config.toml
d_shared_expert = 0
balance_bias = true
init_std_router = 0.0083
n_head = 4
head_dim = 32
norm_eps = 1e-05
rope_fraction = 1.0
parallel_block = false
weight_decay = 0.15
warmup_steps = 312
final_lr_fraction = 0.0
batch_tokens = [32768, 65536]
Below are experts of layer 5 (counted from 0) of a mixture-of-experts language model. Rows are named router (the router's row for the expert), down (a neuron's output weights, with its number) and show model dimensions 0-127. Each number is 500 + 50 x the weight over its row's rms, rounded and kept within 0 to 999. Numbers have three digits each.
Before each expert's rows: "comes before" lists some tokens at least twice as common just after its tokens as in all text. This comes from a sample of Wikipedia text that the model never trained on. Tokens count by the router's weight.

# expert 17
comes before: "-", " a", " been", ":", " also", " an"
router:489571453523433488435545598568545428476468580534425506520447546535491545430473513525465518462521467443454493412448416533553449425595521512451485463540543577478621445443440541453543464534498453494439490523580463460481539394578594450540560449463507502554471529505520491514472568483557496459484460472481471484490601509464478477575498498548426520597406410542567549427492479471450524463575
down0:496554528495510510500605520424491554534545469578404530579493535487358494527443545558558526494548462542495458513434485508456451514549406535466519495480473490518429487494577526517472541599550496532572530545551528387524425519553447501579511421592473564451535587372461462521458530547522544492503527638543512517541475513557476460551513509534450386580484557505501490527580474430481473502485
down1:447507560582555438584507431602492502503518473548478540479392519595523445543502559543377447468472515551548541448493498547473447457485470565438535466544534590540459467532544589417411468569513519506504486471488512557476518490601504509460620563489592464496506432511541513483552547456495603448473511473570525436409491491484483507437473498524436474583499556487503555484514480465518588533627
down2:566494543468543448450509557438504495440464614460541419486524462512434518512431488456466528529538554565522505455555589503457445505434546547553424517513458503439514485562423447537551484486477555535510507568571546560358578482553490485355484540469539503475469439623507480505486551498466523402394490492494464467598546494461512532537442513523560559536471492489416447511476575493611556536488
down3:443492573523579576526475496599496503517483566519595507526405461525549492493494467448535441518444486504497408562515419474469465537507541509354581499450530493502487543503586480516482467613551591515495529547414611457533464445544477522500447463443385538438514469430532499500589474426466519443452487408435489595485479604507468468457485560478445557490469483499528529550492512511552567438442
down4:506471501450568469542492561485460474503505493548586541487522516552483484396588558473612494498574414491446589412552518488493469516552531484547502441589505498527556493457492521455501531448522422498475530502458518508446466395577488481476494485502544427488521563509502482544522586360541505432509547544517525607509547402479576468571544541483421510570641466493553545497584472426496398516504
down5:504512420504530546535494548452531534483553493516498532558548507468545550409574335522604520419543516507527496437563570544452516542526592488529520476420532572478457586473476509419464517536596463500510465487489500500589534531476597437514499497535456535516517413509476569475429461564433489539518488567437510474452494438568528503463452510530558538473497528443598644505451466487397546532576
down6:512561547564545502485444478575442501558486489533515563591536546495541571490488468467538489458494470534397584449570508511575515389543419405486443541540477432468538542504527450434511599477489520512567524434398475431565482473613451438526579539500579469602516546516464496522456495452465508586459539547529497593498544526513595472445553538372552480511482475438499442552522511546541500497527
down7:583466509572522546549478556477487490463542551486449438519494492538446492473433496489515528510385515419536475496554447514531500512524603520493562526485479601449481463530486563447512490464508583495482441455570523491527485353454508485342515521557538452537465571563485541524570518425572512403468510400531491587563430550461579479455558476459511472499542543539474550452435540427607456570491
down8:464503534472567507575475427606476460533510475524449465557464465435463515464585498504501491500460543501536545474414521513552616528446411501542479545529496559533486432561518572477589520499445529474460457442521496635535440492417445474579547509459525556481612485507427431479542443506502565584457489476547576556569524490546514408457524439588590478460539548486500449461548395520459412481497
down9:509477570500517510446557570480437456555470528468446460447514536561584413465501440476440508423523501457441540501530456440501476472539488616542523541574504446546547459451580458433505447484528451416409606576535502568510560379613555505512507539564487480587409520545442463552445479596488494523515612497500518492487473532422457512573463485510462497468485428444565422477499507525561490434499
down10:479493578421541470512473479446497541482462503507534516535515554541496558412489533512539585502566487529539473487522482531447483438391452525489442460507556476484430462523527567464539609519457499442571557542383451514461485507443459495571442561419554483454543587629600499508523471556514586642454582575525450448522475512461444501551450484502538499520496536571514424438545453460417430510545
down11:452499474536591511508542383502500394515467414546418549515546470453487496565531507514588503476545512519439471520485454491498466579619526501467550561436523493532462516483493573499459539453518546479482521422522466443476480574491513589545524435406526513422499508411484498523555485491482590577547465596601504560579509415525565541490490555487433545423557524478475594400574481425501424543509
down12:517413467444543544534412465596492526474531414489472503501470505490519405601490530544511505544397491407465532483549442470489555516457486428561558434524460550475521442457502561541482499445587467602489478490561491552466409538535489482556506435521550483478547431370423492445500545454576599479598460534412600498501521529475483525525511492551509522533460472502463532501547401495491458631472
down13:388453578384411623443507498560504507464424457428474508463510484537447566535499510461592444487489573487519524429538518540555432471513314452555512499522539487592528428509516492565608537500504529554492529549485478435504517450487493492481602468456543485443526532578510500452506526464470535586520461601521461489534518495557468477507531516500485520527524434481467485484459399496390415476488
down14:435395517548539590530606503493419457496596445439486556482562535448481470430511490545465557479463504572463523499496432549530457529500461417563489460499533562499486503539523641452422565397591580465491549436557466596531457516544495479511473434492524504525496551500481431571474397503475555594519545566575522522476525468504497612558519492513486515466475513550507567409545550567533448518475
down15:485574492423510478480510517535493482351525416493449527476513490504484487593465542471524572516526479575525628427503543549436495538458488506503524467597472476473519491455470440434563450477556550430590441582382537521543547537503447556451606515439555434479493505487473490521598405522519462457462445535490522484562509446525503461536493507565485575474543482604476581566544505501566599577513
down16:447566558514456475441503504582475487512609463498500421523473603526508522483630546417478380504513459489561530493519540539558464579436483488474508491466567425538489482404543539497477549513445601561462491517476486408560504460465546471499514570512453563458538588495539403479530613538523449593485543465521569499421474537529533500516489414560459510550561514467533508505389434491422568512515
down17:451451495529426434564621469589513616485605521531468503483447464492527474357544515511496454473520585464510512487543445520553515443488518494549492524522565541553553423473504497390471506511470444534544466514495564510493526518562536419469512484556557509492468579600572556511396527515535544561474580489409443488388474443471468563474470546492551517546439496420494543479473552544492401435548
down18:433520431524420423450510457412418482588482514498423470638590503501513503564533566490411559513520506524457565527528515506517586540546468433441520502492500484552498612490490508465489455577511498462516555531519494510529501484537395476457477464506465516508489499488508451581476517487465509513473506460533503654574485474481508559541618393459463430533467484557542471393505595587441415500446
down19:425566482426497430498555495401510455488494460534470478515479477400459492524530543529519613452480384412537530516514429505548554603486500423500506444393533446458559487486465517484502463548541495489546484450494445487562497537568467498449449405603484554489526398424506472570428387483530497541527496578506592615487497478552468596523534489558481453478466566603501477455473537535496517519466
down20:531525515487553464487477483481503541445558445536547563488506482512437594481540520539570482586546397540561512445568502496430490486502355473559492525582512480451597565525444539453507526549604467545599479507515475465529462437490531492482475507566506429420518547375449476477506512397422455430532510606502479521415526518531446475515393493526529473478508527512523485623485523590430553541465
down21:581476436546429534532499455529526502436583589458501462543563524438507513455480494448506446404416569435451489460552576518542509489458532454550486502511507465398472503502559471584536474564495479464542486459577457470445496510477496536541422567533503532527566519612434505478382546458470408404373564419516452443526494516451463457506519434534574557578465492476517528389517553538448540504520
down22:594487477555496526500464563506553453476510440482482528578569525549551426544579573528434473541495489464484540541503509471507509556453426542489524474539553534453537501373452458500466571570532574568517476490484426538488497530486557484506536527489537509581481534509490449450548394453414456391553475539484529508524463514494477443471372446526409398528463403569480473589521431590594552555566
down23:514558430424519468508544426479578509432588476485529453525467501560517510610471528467393527509510606533533407542505594532515488502414428471558502486580389548485447482511485510515562510479492561548557486522507489508407458498512465439426561545496386544494509543548489432565496457399517488435380480534416511442487432567510535456487457486541498450460504476514451457590476522517547606445524
down24:514467513562539514497525536444468503542564516460555446557481564585483458441540462482538522551396425494507483587544376544553486601453597408620491512632481502426513471428495484531584539522494512528456524566469501515512581559531561381518520454495515546513514484592529514517535436479546562408479532518528566417495432495564543501513537490550417573517546452474549523535496507566565507491474
down25:452459573484517555457488495492449451479483380523522537539521523470500526494597470490587543472482476501498574483467528429536459476560465568517472463463558433529529380542443510454461582479592433414518473475451470538532497471499559582536554482557597510560508491530390514508503574562542508615618539506611562489516526443509568532497456586415521444486461507449490470462542470423478611512510
down26:425499600483538508520516528523582563380591502547566523542505463552473615527471456409523502397508487489539530427581493462510556446554514455511491520527519431552510561498503471440498555460514506491543526457556492440555443454530498565541453448535536531458479541456535480472507532403522406481409523453540478387475593446462553471402462478467575539487437512464537532497397464546372465469531
down27:462488463453486607451505414498496491499663499582511511468526578499534498519500428583543457498505571527485477490500491569594550563490528547578553481478525497448487435410591519440526472434556487576511460469468466554508397539469450489456416554450444452537582560427513562497421487452489462497552443447487547539434535402539516468417508483517568542518462530435475552490447532449412550574502
down28:503584547502576510586469594515651462547508472500455463500449496481394486480476511479531508587465471486501538521543609481570543552580546563549528487422544502562551461455474499435453451425503521516536528447486515430531637538459509451515510434561612504463550472544526470511531453491531493501533504473478550544497474465429539579497590515502539538531460394647506509448591519502509435520547
down29:473467541509469539439515535485512508473594407514522433570492567445519472524615518527417494446545490444574484480608537498510493499467536539473509531544470455417546444573527451493502507540521455618443527513453386519526557503468462514481503530554474422427495546451515407487587468388404445573500482550530503410483549542487490512406401504477395514515547567490471442513525571427458577520482
down30:477484530432391521583495478509580419552476589507490523586540495495515589600512471462590567409506420464426471523376436448475510449531511574428480616480536453500539450518500494516519483554522474454508491481508530496521492428498479522472551502435423503516434393512508511588485484530465441519562476579514462525509504455495476426420458522476534396517425573441471617481464463430439540522515
down31:474432508529471580433502464424529362540481536551563425596546438463416491458493398480526516518491601583521466574507390505525556485493480442421598526517511495495500492627459480517459458423506405468450522568595501552492529481523533473514499493537522605518506466482464548525467477576450439467554547474379515473444531444477569439551500530454528481513447484526536458476464538538532465588496

# expert 148
comes before: " a", " the", " of", " in", " an", " to"
router:484503458506463517479519607557546437427517582537419450517520562481404523505495516578470486445535440496418458420476437540534481404575526495359431470595571548520529459512409527436599420520486447521447504544532462436438579424525524460460507454461499449602500572548523473501489599467525444491481482457479469496479498516470478472512455444513451510567449455520540507507458483523395571424556
down0:487431510410509588550411492573518510492492478452565527503517458515545577464514398612513470464433456501535478466518458467514449578492503554488458483425559514538561524519550538507522529399609528428581452411588573467531448548543523443527497575463558515577523476335424484464473393575568526442551418486406462540500493490525520518457485495471516527546493474468518514490459448515519448542479
down1:563560444549460587449559518522514395611554558439531455524522586448480525427481513491486487562530494540532476513477461481493530487558519541573443516496517474544536475472520525556536599560499463416413547466483563453529416427518510498556612517560509608516514487417558591460484577466419596491572480463486489498587474547463538558497399555476488456496469462488506494470535476539547622448564
down2:459560498507583477479486479502444473537518573465478440537484516416503539469556534380483421515463561530442482582485373485502495616474415566496406472517439520509436507490470490611556463452473570455464462460559438481491433443497463470592446560486477456512532558481557507502486416576510546504486469564473429510479551503505488423464535437524513397496425471502435445447393581479425491449442
down3:523408451540514478487564547563540460461498480430476538507466513581545528550570504443426551462492498544538539515584502449498512517424532458544519487518469529578376464533622581494503528632579474514537548507478487555583565452593523565460507508388441472537453444515477454560549564544473465519440616575568447474482501498530472520528412428492460531580446541470534473496427555454476542472476
down4:541613449487428521494455578535500511676487490589510495472546451495526503520463510469483540549487538496521482508575440462467554423534626555502485596526475466451566509440436442477500502518391436512514498582554496507456509494605488435613480441543484473603422522482556534563526511475465513461534461426559483549520473492464483471453526509510507542549426448412576532506613472470519470442537
down5:437501404633567522572509555557514462510515549520476497488449521464532534483495501474542404480452504426448427520567489555617515475512515519469441453475535602514525475545426495537525375445439556536398561452542472489430488570476647542550458531524453558438476537443532496438495504481508508402597447472505496504484557463471469493439487546506555484463541374462570557453460494486482478539502
down6:444517554542494535543459559571452530507445488518494469507498504518591468452554467414470510536393477489432441515522479482536421543449533502375501505537511465466496517455513425502483432502547436460503546539515553477601440578467477513492407389506479529456567497382424508518579495451468398529529578572430537531521533551525423562514569587531458494514453473551494555397529475530476486525638
down7:666580447450559576424517443487558566489589515470527544556511490510580448528516512498497515449551495427508562490561577503501513477391445431506570525531421454556498504490490516548491500477543431510569577497518411509472457509524484463507464515538507481387457374512417478423539484463538481573534517468474511472495467526590469516553508493519535339506589495502422495509528413476523563506530
down8:418401514460594455525511445531502497482448483478530480538490515552553452505513548535458495528392514482472498559602522515492549470491531569471511482461453491431469555479483497366486535428465504435476453560503544627459536528442616547476487546462485530418493495561482411560511405473485475476594601499470490482568396533627480478495502471511481531498551456629488461520519442506490396444520
down9:533497513492553576575472451397506473514497519472559502527571468578599426411494383429403507423506555481528488478550459434496557466537507534493562458522537437481469538603580529549491564511541580470476503463543546501503375445521533497489575521456480538539565571545468438529532577555519519503550451575531492553402463539531556598524474489480430440515511501544526540468524464408506386496462
down10:580471617514549490470477481501456479424531462493429429487435497477615480490430500462496474496431491497416522527423515499517589523564506456535535549529472452529530538556488550538496532544604413360532533501424525444508465448516531477520502448592479502621516480527586435447527461448487550522485471529406518471510524575436550442495485551553579463478461547415555463599423473421577498502491
down11:599529559564529473512492455534518517560470549488363485593484604496564476503458592493408490475421402515487419509478497500513492533504558562514504466563488608497473535424550433531414519464457455520521523595513468589486528475537498467568521585534533578574495467594542476482533533555510476466463469412538513522535428480429455473466550519431510572553568493426524548505437518448597499467570
down12:519532494478534492509437565553582595483453455428555508511513519583491516345488484510571514388547463506550454516553488513420495425481541481451504472528464502436511491518478460445439492590456550489555404556465493488539581529474541505384484502521440545585553496538445457445476537577476517579372463523518421452588463511510497537516401517576525549491486451507561415564471458556513564505453
down13:509480460444440499520483461478517492488475480532507451464529493535472498495546470383553521469488448412442468484431557500446572510592445531449484361546438513393602516530517492560544435541528446514455531604533472514438549541520554463478520442442551531439544506425514549501476488561568468479522437372596487580432446545490504478578597624486440492518534496539484477491540526560441440437470
down14:512533522498436502514538476519595604559482532513452439397527450588456459549387429484451464471612497507565448418467519490519491457580497430532544553429563530559521566543449546442461437596463476445470484489545472468502578466533484517523473553582476479538533482416437521502478471547472490561480397593541510537458486552469497506530565470505467577428471451396618550560457481511531541463497
down15:409536424466419484547540496502515488460513539488520574489447450440413546466514510469416495493439471394507576482478422505483476472500521559444493521460442597532562551573419540431575416479508423534497532516447555497576497459520518453551497543601454510580539537408519505477515476521491457467495531463607485473433595569641497516466474507443528458494424548387598536511484503513468440465499
down16:443467459447549478563512541538445463406585543466452476521403620445375454490463453556454437505451459494485542502536562459529484452535566575531574575501580456467472564538580546510526479431546451556526500427527476512527454585485523539430549508506400457440527500491448415616494403534436499537511489521447576485435484527475498459548500478510548470418566579544534511523547471459491524545432
down17:502520499612550500429539515507515525434506580454458510480545545484510515447527558647455467577452491519467488498495502570459502489493557543544632552609517469497535482554433454467499497572488507406546547407514451578540440518497509443454421583550553491559538548502521549520486414485471459587449569484479561558477438400474522379507493495511573517453508458520540544504609437447498563479484
down18:489506509540416445464515509531491550484471505527415486468503587491487560420522520505597502449581445498378497558499452505405391507579396393548481492556566546516670586553434529374521493488464546535515546470500509483538511499502436476475511476467508494525503399444451530540552469491577475487523549464527406523484510511524531481551451523455462470492496493428521611497567540411512514481553
down19:481456522556449424627504512475500460587402448528494489514439575508506546475504490466454556550440504465517467416540505545435490569565539405462416536499458529563483466589433438494489553607394509505505504486477569512539430564519566494468467459458464651458542470459524537444527526477519537435510459549518532433505538472504460545539478569442497424437495469541653465482462486433463488521557
down20:463424460496465525461478440429450516528533461554469539431530482502477497533495461465397417485580630531507550469460575446488378402463473499455549476450493441553574454494459417518508560546500496524471507503458504436477546470512558591441533477537482477513403483563544477460521654465482557457462489580541571529439513493481513494536460482515505454559521450561449346547566578533531473469470
down21:535426532424481519581388466404528480479560575417489525513581532582453584460425476514493529530525504466552485501437634551490406511556477454438486529451425416550461460511485507483466554426427536452517507491464484566411499453494460463497474564498524461520575478594492604499594419545570455468489463499511565481399501498532466512456409495464569481542486497580430472476501497456514518463560
down22:538519469585586483550476520457529461483524501512477525516578392486446516565490511503493429552545484539554516522525375483538609478493523562403521546479516484482444528485536535518475437513587640513514558479536438534478498546495428618473475496529542449448618523571499559470567435441475508444517475563480380496520413474429474491483464568510486462499457564511459462438510655490456533494521
down23:536487458558517509470522441526494456486482519480478460549495372501517517439545426484539513477484487408496511477483512456495558500345499517474488547503418479434435468464527497484511512601494547563437558547514540493535609398524513497532484482488425595453416485494493482472539498451477433346500528489527513599543506564496465430485519485504454498554398607562589542613488531564580510576511
down24:437542494547470513465535484476546599514497511483503519464598551482362575550549540540490511466535530544445520515459409522415542563575575535555385461494451466479477545415463428481548546491468465570506451445431500550493418502417395540510504479548511453466581445482442475516555567563582436562603475579474444457512459589504471452561515541520495487479446542505423548529522494586485470527461
down25:495465525409517423523523506465548485520598485502491545494538501475523492520456525507535474521515435537423462614503518574496505525412592422477485508552461594483497508558422527423574489506495592545527544561500554501462519503525416446406521565385544529489483447536503395476483630460485569400491589487462447538523492424514503510499457456525541500420455479554389471493500441547470572437407
down26:478518469481595446451542480559540529508525509471455502471516501511565461500565541537548388584538466488450507503430516439557518533466578471497523562535532492484566484545523475444532459582501516444464492502577509426502518490498538542526558500560522481449598580543562393480439510437520562592447455454497441518445526590363557393537623488523599526426441517535443429535551427501489555538497
down27:522481512568519550454607466471471437512497479499511533449558529494384525408531468426502540389558416489637548506465513522529546455524556419588483461547494472523459472491462479501512460510558498544474591510480585544559508501519476465542458545478473532519426521562559479522399422547517421518435478515480432509434555507472503483525480472593533499514434518606456423491554659545554506504424
down28:556451427478584540551466558443460519551557565498561458543448513531471499443568540477516487512435389446430518547511571541525456463435475462496464476573522522547587508524459401511478476454571483478534510389492560469496563491546627431499463516456529478470571468569464502532610492440400471392572429461597507519517502416550492500532446537496494547539441483480428426456483505526492483486398
down29:530590492522565412502477568506559578496523508483527452561572471364499442421543559445523557472486534560488541486498419534409444446452496418507526499404467594488506612515458397542403577553469531529452531480488445404548494545537511518438477472481478515505486485527525400440550472457511456552528567556523476460525415545450512470488484469530404568433521414540536431482480479428468534486502
down30:518508439536476503409475508393526557515499522495374565430447538532484394504491458528553456448552436542498467496445513521490486504495467541511499560535435519467506580554397476447488521502521473391487530531537480485408541457405504491529499470477585502474586441524576573533486445605400474492535459493491454550455485471405499523451432437518588668530460522567442453483505522537541477434510
down31:497434562407488455573516486598530492472597468496480522546449486502553471470497505451465513494544533531570507456582468478517469557464635392619496523417463458425488481457488533470585527508463525560519498505454616436554488462387450464494550443416448578575499545482470479446430545517474451527388543501422514412492500530448533512508449544464510502493553379498532439483489469558509459463516

# expert 77
comes before: " |", ")", ";", " |\n", "0", "°N"
router:533584405512459474419540531552539476496520628629471506557454551551441569470453547515452502498536479507466422434428455519508471471528529560462491446560561577434585482470497555496536468619503437486463465552522475444442569449523608453510644493454482476519433585518527502461480521496551465456441423504461457456497574529472420458544469439513410557515441505533544525463507438534481498508529
down0:503439525490500483488551498446525549449501438441535484575468480572509507432568584501406454490520528512547467507537488551463492524439606468493637530495529508500461443522479480512460567599478494557687498515557472455453562550539484498535408551416432551478474491483589475474519578590568534498507503506431447528435434566490546495406489455521518456533566494465611465513483526453466455412474
down1:502468535536449433523536484493586549508497452502575464550520479468598390592526488499523520569465471425472604443579529461489457565468490427534385443467538468503429455467538523592555573424385539494476509481464465522482567505491482460579573493465512493418482471549550435524522496370509586440539437527454485490464471437537474396517495443546568485523470573449482544585499485526514501421514
down2:446541532514560497496546483552550472454514461437433511578535530452427451522502556481518487527495528362509607504525444453557499524504492387484438479523515497497472454505498492574531543452493580532446543353474503442532528523542428521457453431465548535455477484520550458567417555513638570526469512503534586450503482573427519442523582538475515519519549485562400460564483512625424535510445
down3:502534520512467518514473531621496536432532453505489445475453484532507461572584452487629474574541608490530494559480425520469513533485502513503459445477511464400537501471517517572538512536354447417577443514515540536573475447443485390532507429543517525460597450445516481550502429461493464550510522599403462442520504458544516453569555527452613486487561544440489471507492522507464484437391
down4:503564467552503549509556422516573514534553554473528528550491538484403509442486534417536403583453444462530513469527495525558479533523425462488500512647512481548501508449481470486572548400502519451506536427455523442480534493557475463469438470499603430389482453429424468553588517489510543558522501427545659485459551528486523491478480502459493548436484530554526494464470384580468597531490
down5:483419543516480446567541573511479474431473413432475447529606460551550436476552581567417521436443525515522484623447426458519478499489582439508531495537507541503469442526541438504479457655505562580547522513533489480486565564467464531584507552491461603503507533583592548492515527533602484449501557530448448565505504531421522482461555526510527508592590440472514515457542544467498466504549
down6:467446441545500567530471578482454515455472492493521460538485557514483553463505479542403509544437481571502439566438480479497568485449565593463640509563499534462520596564489431469594442639507480498526507511486564440439513459495461464483520531581500497521574538449417495495521561517450461420594568561498492528520486530558550582479482459446549474458472517510578520444507427415544570502626
down7:516530488470467481560371506529536540509576454510463511506442434465509430580520474557558531481470453417569477406428487483582522491421475598591473514522510436466504463512523519467370581468448442510487484379499439536546521470437565432500493471436463448523440430553429539576548511447470537455428519493509616502512454422494520416595482491550584470510498493512472512522505434423449541501502
down8:495472500496511623481493502551506577415593448413507501451427448447524481398512574472455460531501558428505523402466462504410562547457419468525527400613455475484398485456503543530471478506474535507547467518546626470558454492499421437481453500509479506540564511401481500435594527567482428573513539467544537454499474499476443545581524529456453508447558508492463486480447527445393468472534
down9:564493521489402571468587553541407499434467574513554491485526574511471583456458541492556480533592528535479526543562579493448493521495539493467581393510538470570571548495516513512578441623577484411493421620511532521551451543489542555551481531519508497502514565431513522449530454521491441534467535530461417502428609491498471568434439446411493516467503480473513482418476599448499471442489
down10:470429587490507466544524491450542493500466463514499520542526469465487513537527459490489551571557526441457538394530457587428534457474547498528507560499502503457431456481513518544358499458505513546502450435490587593531465462549486452331416449422546479499585483507442445504455565556598609555494414471472533448473518535434441525474439530473541428488444529561452456584448526537493489471414
down11:510531517475483490437509548638478584433579612492515492431541525558522519615469488533460474545474457410583539516457508575560485503547512545534500451500468471437487509467546502492511551533436566366398496561498459404459542521493538390553557518540382572443455489536480544512518514475574509472500523532531539514599458555531558448464547557418507471509400532460453488509507443566520464515522
down12:489552475613503466494545468537515557446557467606562538511490481508437527547482455514539483480448509545461417518549500501524642548504497529638395459475539530413429485520521553436529409496581525503493451465521423526424531519491532512492453443519537496491517498484451427464464566512555630499490591508375498532468505553542534395569518466582476502435494420585546522459510445520515506481550
down13:562500492461539443569571496562552458468499533416500483506567590449558501458453483540436456453508562490455496533482446489407420485533511436448506469549492553506530506498495455540467423494482567512551472498498585374421456511549565528553480489558436645479543615525601509461460475464614472535492510541481432466541511577540500439504607564517448483506529494603489489584569508579513517460474
down14:512514574486463501506536477583454563448538551460376588547541510559537475552424582602487493484514450497567536534516466525615519455483548534518505472466582457438605434570476539454405488526490513465473490587462411454448442520570531535493548475492418572506382477600476533521490476465547539498480453565423467466576566535512481410443522464513462466495474485481441512536539518528601552558522
down15:517498537479547466505529608448539522443488556507561498537433531531428518410470491465541510492560515523514561460579466538549476572472508527469624471522534470516492568491510532510532531470607556513525433470516552550548480494508431562622439518458499511401423473376408502457529620506455418459500582460560483493510551522478463491460461433418466410529560461440563498398511470491454550474420
down16:533478466574473426480572519482492562565529535552488476392533489627458471527472522463522534535605524478473503434539523496476451475492574467473556543428449473499499470505437432487575443528406485530553478448512453437429528500616453472541399529480463483640540539465517472471421471460574388421466522509527581408507561478514568533436488532461458405577574465501523486531501538456515562495498
down17:525430516512470556494497517503412503414461482573526498491431463413494523513550441403551486583526574552603566477561486529466518548413475553510543517483552561445444513439447553494502485548533419452658499465452513506480499470496518463470443467534511532515567517384616489489541382512607441509522491596434517433552483427440514567531473482487488510603503467518497468567506500518521510423469
down18:481485484476408561505367414390518587549471499573517502510401465472521531576574511496464540506463534438583407511435567545551552471474559529561383546463414512458461458533491512499435526503448435450506547512410456522502465558477531395355507535502537475497501455504440569580517469480525535446530416551506483547515458441485549523535471558483581529571487488490457468428484547477529529531530
down19:551547494498500425560466423435554496414473483508479506469513534531446574491455469509596526572452588487577554499352540530443551532433438511513451538518562481561565525436523559497526543481545538537507569539512565543468469541448539580418460496467444549371550494563492528504525520458468506482520515489508519496471551442555401488548357465483482482475442537421523564532370484546486533430555
down20:524470578435560471495453481445573448603535536529546546539430468488503494312457595558450557411498448535464437424428497479491532489573456532530506489590508495571456547489579495486461482409596580585422541449497526504491507505528581611540509544574491501463448482506481554507520590499576484553471508423539509490493528542499499501459509581514497560536508448557541509490483552473491541565571
down21:513493488474442612523518519499492476502461604520478486547484589486522542499496550363493444484443515530497543466449422581465416496519426420496562513534490520575545439400518492453570529495568530494565566599530523514512566541515474545527502622587503489418473517519588513443605421592470425493485557515462390549524550486542441479495493439459484575477543488513476510404496500511482493508594
down22:441477593419494400503604475457506508501484450516471503536511472551513454582565584506550479409486541491435512485554418429508484447481555541587515437425602518540509448516534525533439522495580515501535506486500373608513484536406522491509520496483509549536479515578551480536416538543527481536437446493548495486560449504431482478520594438612544399561527471420395497522487534520427464479465
down23:521440405541558499491435594525426509564524483498490441484512489483461536436454484569463519438513446537526349545508592499544549424451469542457581558565464522478492531619505426480540439567490500455493481554552578476521517506574460592526491462444499526472475576537445557498532558514412479452491606512495420531492506616534549589458439567439482490443516475491532440404532557473539484518521
down24:435468500461585509526494543578459420385557491404411504502553526430583459533474557536542505505497521445448573554502485434454456506592443436500429489526499546454578491471512486550501451429503601494390525529560478515506501469429469468564563538598450552525543538530535523532423485477504402505469555518563489433494514441584464507472587521478521520506562552459332542506461450501475539494501
down25:467474517399434513380526531558519445502530516431501556463482522465434471576499443465488474580514469489547502543484471602565508578526524522481541445502526504451568506445572547552530527551496523455498518536554449479443501475500512483575481471490457605487455529527543459526485501468552531392596464602471504554615475616546562490358550513550465502517400486482385525543590566491556491511476
down26:543474482468489463498548556482586485502462541423486506445481386448541523433456514448467504525405465556513551526496532508441540598477469466418490404481613479653537500514505566523528408533364463501460419525440612425531404539517513541558400489503411522455563492454534535465489445501507536545420463442505440492567509500469460569507507487439434501487569515521524442526470543510514479507461
down27:508474505441500517534479483571511564443492513476564516437564470396578547517528516562478529557472531495464434457436607470425567467519456494439483514446442526465492539526486418538463445526552474412505488541513554399431480473576511477507472591567420517536439536386552566466506384510489459583503511480532524482520522484562449597521436451434438473480558558548397423538423529468531481454408
down28:480564509497550509504458463498458490598489614538516467547431496558395542465475612494514498529517408475441462564429485496583489475567500472516457535597451515528494509529478428482565425574524479502428489468458523458584489632504411498478574517571578463497478524571465520533517563538448458462489528558574465572493619531462516528444486487452510607522546482512546478404452541447444572565519
down29:531447489562460420464485483441562563543540441594438589498483409468555568543527428425500476538501539512522426379479596520491546431585475490565433459441445478472570457541554520447501455454550490451452494618546482510536527436519547460525573539519476456466547479503371487565445476402408552538515428504420544604470524472500470534518516567504460467470487523506491500428449553484505508551506
down30:410536537518537478587560508564555513489524539490473432545547424463505440575453539410610496452427481557480566572430461471517496445495549517480429539562642412526556502420509454482551540469400512523466482477461489495536472395498554494548534503589482515527490496593471452462531468464548507518417505443497543490558485459530451498521503508477556446438504648520393465547550441502444496443467
down31:490549458562437540567479521518503527519510544529601461514575596483501435505467507525528560493560490536475520567478629482465536549579514560476502440539459560432479539524511515485517360490430521465452398592481544584489495493511507568505536481548497506497531551442473583462567366465513374583469545558605451484518558521603531529526523495460443508477547546477436491545457411516536537491458